Below are experts of layer 3 (counted from 0) of a mixture-of-experts language model. Rows are named router (the router's row for the expert) and show model dimensions 0-111. Each number is 200 + 20 x the weight over its row's rms, rounded and kept within 0 to 999.
After each expert's rows: "comes before" lists some tokens at least twice as common just after its tokens as in all text; "mostly gets" lists some tokens that are sent to it at least half of the time. This comes from a sample of Wikipedia text that the model never trained on. Tokens count by the router's weight.

# expert 31
router,214,225,211,189,206,197,181,214,189,197,201,156,192,216,212,201,216,177,195,205,203,174,152,201,204,166,212,186,193,211,159,215,182,205,218,216,213,194,189,213,197,204,179,246,171,151,206,197,235,222,221,198,183,215,202,210,190,203,180,208,182,214,196,189,216,198,208,237,246,212,183,183,159,169,198,229,202,182,207,191,241,167,220,157,184,203,194,221,172,201,172,207,200,162,141,187,191,211,186,173,217,151,218,205,192,218,184,210,207,211,231,211
comes before: " by", " to", " in", " as", " on", " the"
mostly gets: "ated", " used", " made", " found", " received", "ted"

# expert 30
router,212,210,252,193,204,191,178,216,198,214,216,198,202,205,181,207,206,204,190,203,187,178,179,203,188,179,206,235,168,152,201,214,184,193,225,171,222,184,177,252,227,218,190,207,189,177,198,194,218,220,202,170,204,211,184,203,171,192,191,214,201,218,205,207,235,213,210,214,218,239,173,193,184,184,178,227,204,163,212,192,198,197,229,177,165,214,204,214,213,184,185,195,211,186,154,184,176,196,190,195,209,194,198,201,194,208,172,204,211,217,203,259
comes before: " |", ".", "–", ")", ";", "}"
mostly gets: "2", "1", "3", "4", "5", "6"

# expert 16
router,214,192,243,202,195,186,206,213,205,203,227,187,198,189,193,203,203,202,189,188,199,181,162,200,192,195,191,236,195,207,202,242,156,213,245,186,207,205,179,243,203,221,205,231,166,167,192,186,205,216,213,175,200,225,215,185,163,188,194,205,200,208,197,212,240,197,199,220,243,248,193,197,174,192,194,206,191,174,204,210,217,197,225,156,112,195,200,198,191,207,200,198,194,165,201,169,153,185,186,181,203,183,194,199,186,213,185,198,226,221,254,232
comes before: "|", "==", "===", "The", "In", "="
mostly gets: " |\n", ".\n\n", "\n\n", " |\n\n", ")\n\n", "==\n\n"

# expert 22
router,194,215,210,186,220,171,209,213,208,194,226,170,183,211,216,189,207,193,209,199,201,169,158,208,199,191,210,236,187,178,174,203,206,200,204,199,201,164,188,210,184,206,191,256,168,189,169,177,244,211,217,199,192,233,193,180,173,175,192,188,210,222,229,204,206,201,209,221,228,215,198,198,187,187,159,239,204,169,201,184,243,193,240,161,166,217,185,207,202,197,175,207,197,207,177,184,183,240,192,168,223,162,206,192,201,216,179,197,218,215,200,215
comes before: ",", "\n", " City", " States", " University", "'s"
mostly gets: " York", " California", " London", " Washington", "shire", " American"

# expert 28
router,195,190,209,192,183,188,183,214,185,200,196,188,201,200,187,207,209,179,206,193,201,198,184,225,182,186,202,221,179,165,186,237,192,196,244,190,204,188,173,225,211,225,206,295,173,186,199,183,205,195,196,192,179,208,207,209,182,193,201,204,186,204,213,214,242,207,199,239,233,208,196,183,193,179,155,215,201,202,201,186,234,197,213,167,172,198,176,207,197,199,191,214,194,177,149,169,154,204,175,187,205,143,221,203,213,200,190,189,225,204,258,242
comes before: " and", " the", " which", " but", " a", " who"
mostly gets: " and", "\",", ".,", ",\"", ",", "),"

# expert 41
router,186,204,222,187,200,199,175,219,196,205,235,179,183,193,187,205,217,185,226,194,195,173,180,223,187,169,195,204,185,175,178,229,173,199,230,155,212,183,182,233,192,224,186,221,174,176,198,192,228,223,216,186,181,218,205,216,175,181,197,209,197,200,211,223,223,197,207,229,231,224,182,199,178,181,176,221,197,184,199,180,220,176,222,173,171,209,181,213,187,176,179,189,201,168,179,163,171,205,197,181,211,177,198,191,192,215,186,180,208,221,234,227
comes before: "-", " ", "0", " |\n", " ·", "1"
mostly gets: " whom", " ?", " electric", " MPC", " million", " but"

# expert 47
router,210,218,235,181,214,208,182,232,186,188,196,175,198,216,207,203,211,215,202,198,194,206,168,224,201,195,198,226,197,199,186,238,192,195,222,179,211,193,172,234,210,217,208,248,164,158,209,184,241,222,216,202,176,239,227,198,189,203,206,214,183,190,209,203,242,191,208,230,221,231,190,179,156,204,164,215,189,195,215,187,246,195,222,168,187,183,188,206,207,190,176,201,180,173,179,201,165,183,178,182,220,191,190,204,192,202,188,192,205,198,237,223
comes before: " the", " a", " be", " his", " he", " an"
mostly gets: " to", " with", " after", " where", " about", " when"

# expert 57
router,212,197,239,191,180,175,206,218,191,201,208,192,185,202,191,192,207,204,219,184,201,204,189,221,178,171,196,232,177,189,207,209,156,199,242,168,211,191,186,211,192,224,177,271,170,175,189,196,221,215,211,210,174,222,205,206,177,186,189,205,212,209,226,225,237,201,213,225,236,240,177,202,156,186,182,215,194,181,193,202,225,176,218,148,143,219,209,195,197,192,165,213,196,197,163,168,169,193,204,188,219,173,213,193,201,203,167,194,182,210,210,237
comes before: " ", " \"", " A", " The", "00", " UTC"
mostly gets: ":", "):", " :", " –", "=", ".:"

# expert 55
router,186,204,222,187,200,200,175,220,196,205,234,179,183,192,187,205,217,186,225,194,194,173,180,223,187,170,195,204,185,175,177,228,173,199,230,155,213,183,183,233,192,224,186,221,174,175,198,192,228,223,217,185,180,218,205,216,176,181,197,210,196,201,212,223,223,197,207,228,231,225,181,199,178,181,176,221,198,184,200,180,221,176,226,173,172,209,181,213,188,175,179,189,201,167,179,163,172,205,197,180,210,178,198,191,192,216,185,179,207,221,233,227
comes before: " ", ";", " be", " —", "IN", "%"
mostly gets: " miles", " whose", " lb", " cm", " km", " mm"

# expert 7
router,198,201,217,192,183,204,179,222,186,198,225,186,195,201,192,190,212,204,207,179,202,187,186,218,192,162,193,216,194,193,185,210,191,203,251,186,224,188,173,213,187,213,204,225,194,168,191,187,240,197,218,197,196,202,211,200,157,187,199,202,194,216,206,202,222,203,213,223,238,210,205,199,165,180,182,209,193,187,202,184,209,196,247,170,117,206,182,209,187,181,184,195,202,168,158,182,153,194,180,182,205,179,205,190,199,216,194,189,221,218,234,248
comes before: "–", ",", " |", ")", ")\n", "),"
mostly gets: "07", "09", "08", "04", "05", "02"

# expert 18
router,202,216,243,191,218,186,201,231,172,190,215,184,193,185,199,204,225,206,195,197,202,206,172,196,212,183,191,227,194,190,188,213,164,202,206,182,226,196,207,206,181,202,195,233,172,189,188,196,234,222,215,204,197,196,216,221,182,157,186,177,212,222,201,231,207,205,224,240,207,208,180,191,149,189,182,222,182,173,183,195,247,169,238,164,173,194,194,189,199,194,192,200,207,209,191,187,187,229,193,201,199,190,207,197,211,222,166,230,215,210,217,207
comes before: " |", ":", "\n", " in", " |\n", ".\n\n"
mostly gets: " Cup", " football", " Championship", " Championships", " league", " tournament"

# expert 10
router,186,204,222,187,200,199,175,219,196,205,234,179,183,193,187,205,218,186,226,194,194,173,180,223,187,169,196,205,184,175,178,229,174,199,230,154,213,183,183,233,192,224,186,221,174,175,199,192,227,223,217,185,180,218,206,215,176,180,196,210,197,202,211,222,223,196,207,228,231,224,181,199,178,181,176,221,198,184,200,179,220,176,225,173,171,209,181,214,187,175,179,189,201,167,179,163,171,205,197,180,211,177,199,191,192,216,185,180,207,220,232,228
comes before: " ", "0", " |\n", "′", " —;", "%"
mostly gets: " what", " “", " Binomial", " —;", " Its", " ISBN"

# expert 27
router,203,216,215,166,196,200,207,226,164,192,239,177,191,206,211,210,181,170,174,189,194,177,151,191,185,170,205,204,195,201,166,220,162,212,219,200,238,194,179,203,184,201,190,241,177,162,201,195,237,207,223,177,197,193,208,185,184,185,186,209,181,206,200,213,202,202,205,234,215,205,192,186,165,190,184,212,221,204,222,210,230,179,240,189,186,211,188,207,182,179,158,201,216,209,186,166,189,232,190,200,197,178,226,206,172,223,181,187,227,187,225,210
comes before: "ed", " to", "ing", " of", " the", "ly"
mostly gets: " prevent", " addition", " contrast", "right", " back", " want"

# expert 59
router,187,203,222,186,200,199,175,219,195,205,234,179,183,193,188,205,218,186,226,194,194,173,181,223,187,168,195,205,185,175,177,229,173,199,230,155,212,183,183,233,192,225,186,220,174,176,200,191,228,222,217,185,180,218,206,215,175,180,197,209,197,201,211,223,224,198,207,228,230,225,182,199,178,181,176,221,198,184,199,180,220,176,223,173,170,209,181,213,187,176,179,189,201,167,178,164,172,205,196,181,211,178,198,190,192,215,186,180,208,220,233,227
comes before: " ", "00", "American", "″N", " Family", "th"
mostly gets: "°N", "″N", " Nag", " economic", " contin", " C"

# expert 12
router,215,204,214,179,193,175,182,222,204,242,208,185,185,190,185,197,205,189,196,197,195,213,189,217,181,180,184,228,192,184,195,233,172,188,227,182,215,181,181,222,204,221,176,206,191,157,206,195,217,205,221,202,202,219,195,215,180,179,199,209,204,218,202,217,206,209,207,217,218,226,202,196,167,193,190,200,195,165,187,181,205,200,233,171,135,204,176,215,204,175,184,191,201,169,154,173,158,187,176,181,198,168,200,209,196,206,184,199,192,209,226,252
comes before: ".", " |", "0", ";", "–", "°"
mostly gets: "32", "34", "31", "35", "33", "38"

# expert 50
router,187,204,222,188,201,199,175,219,196,204,235,179,183,193,188,205,217,185,224,195,194,172,180,223,187,169,196,204,185,176,178,229,173,199,229,154,212,182,182,233,191,224,186,221,174,176,199,192,228,223,216,185,180,217,205,216,176,181,196,210,196,201,212,223,224,198,207,228,231,225,181,199,178,181,176,221,198,184,199,180,220,176,223,174,170,208,181,213,187,175,179,189,201,167,179,163,171,206,196,181,211,176,198,191,192,215,186,180,207,221,232,227
comes before: " ", " N", " species", " Authority", " He", "ancy"
mostly gets: " consists", " starring", "died"

# expert 20
router,188,203,214,191,201,178,218,202,182,209,236,174,178,195,210,191,190,187,221,197,190,157,140,202,196,142,211,219,182,180,172,226,186,185,213,204,213,176,200,207,208,221,191,224,159,189,172,167,231,231,213,202,206,213,192,176,152,188,197,234,204,226,220,205,204,213,209,220,236,215,202,190,170,197,179,204,198,194,188,212,226,168,230,194,171,192,196,217,174,191,138,202,194,189,179,182,185,194,185,183,197,191,223,199,209,211,190,215,223,223,211,211
comes before: "\n", ",", "us", " (", "is", "ia"
mostly gets: "idae", "ensis", "aceae", "tic", "atic", "ological"

# expert 11
router,173,227,237,186,213,201,180,219,210,213,200,183,201,219,202,201,182,194,213,210,164,184,179,188,182,194,190,228,180,168,206,221,195,201,230,187,196,201,181,217,211,216,200,224,161,198,184,207,219,209,189,205,196,212,185,209,157,165,196,212,205,196,222,226,249,241,209,245,217,236,200,195,168,179,179,198,172,172,197,180,213,191,229,183,147,215,193,218,209,195,184,187,181,186,181,173,187,208,189,169,202,164,183,198,173,214,186,195,193,226,232,222
comes before: " |", " ", " |\n", " hold", " Albums", " ("
mostly gets: " Majority", " Conservative", " Hot", " Liberal", "%)", " Labour"

# expert 36
router,204,191,227,188,200,192,213,225,199,211,214,190,203,183,207,203,203,188,195,199,191,203,188,198,202,204,184,226,181,157,203,218,159,191,227,177,211,202,170,217,173,222,176,232,183,147,185,193,216,186,198,197,186,214,219,221,169,189,192,208,204,217,194,216,217,191,203,225,202,246,180,180,158,192,167,221,191,182,207,216,208,191,217,177,177,206,196,201,208,181,172,223,192,171,174,170,173,178,202,188,196,198,188,207,210,214,189,205,209,226,202,246
comes before: "2", "1", "19", "20", "0", "3"
mostly gets: "°", " −", "/", " +", "^{", "_{"

# expert 0
router,208,215,224,199,186,201,211,199,188,192,216,172,199,203,209,210,216,164,199,202,187,193,143,193,199,164,214,200,187,197,172,219,153,189,208,190,232,191,189,216,195,214,168,251,180,158,204,195,250,189,213,199,208,187,231,210,192,197,175,215,194,198,207,199,205,174,202,238,203,197,190,172,174,200,186,234,193,180,197,201,237,164,237,172,176,193,190,192,173,190,184,219,211,185,177,197,186,222,175,207,214,192,219,197,182,218,191,206,229,210,220,219
comes before: " of", ",", " in", " was", " to", "."
mostly gets: " album", " role", " video", " song", " film", " story"

# expert 32
router,211,201,252,208,184,190,183,221,199,205,229,188,198,181,192,197,187,194,202,189,190,197,189,196,199,197,194,225,183,174,186,208,189,190,207,189,199,160,177,246,198,217,192,207,181,174,171,201,224,200,200,198,196,225,207,201,174,173,180,219,196,217,198,228,241,198,211,235,213,219,199,173,181,168,197,253,196,178,181,206,214,197,228,179,182,204,212,188,203,191,159,192,216,177,159,191,195,201,170,179,196,189,226,190,202,214,189,216,217,209,207,238
comes before: ")", " |", "E", "O", "L", "S"
mostly gets: "AR", "TA", "SA", "IN", " CD", "CA"

# expert 4
router,199,211,201,201,215,173,205,237,203,212,224,166,188,222,210,205,193,206,216,196,184,168,148,229,203,190,194,239,175,206,175,228,188,206,216,200,197,156,198,208,202,241,184,252,190,192,192,181,242,228,225,180,188,214,209,182,175,189,190,206,198,217,232,213,218,206,200,217,228,232,203,195,189,187,161,248,188,177,181,215,220,200,242,177,168,207,194,225,190,185,177,217,196,199,191,175,189,227,180,201,210,178,206,176,220,201,177,195,227,220,212,215
comes before: " |", " (", ",", "\n", "'s", " –"
mostly gets: "ić", "sson", "ović", "ski", " Singh", "bert"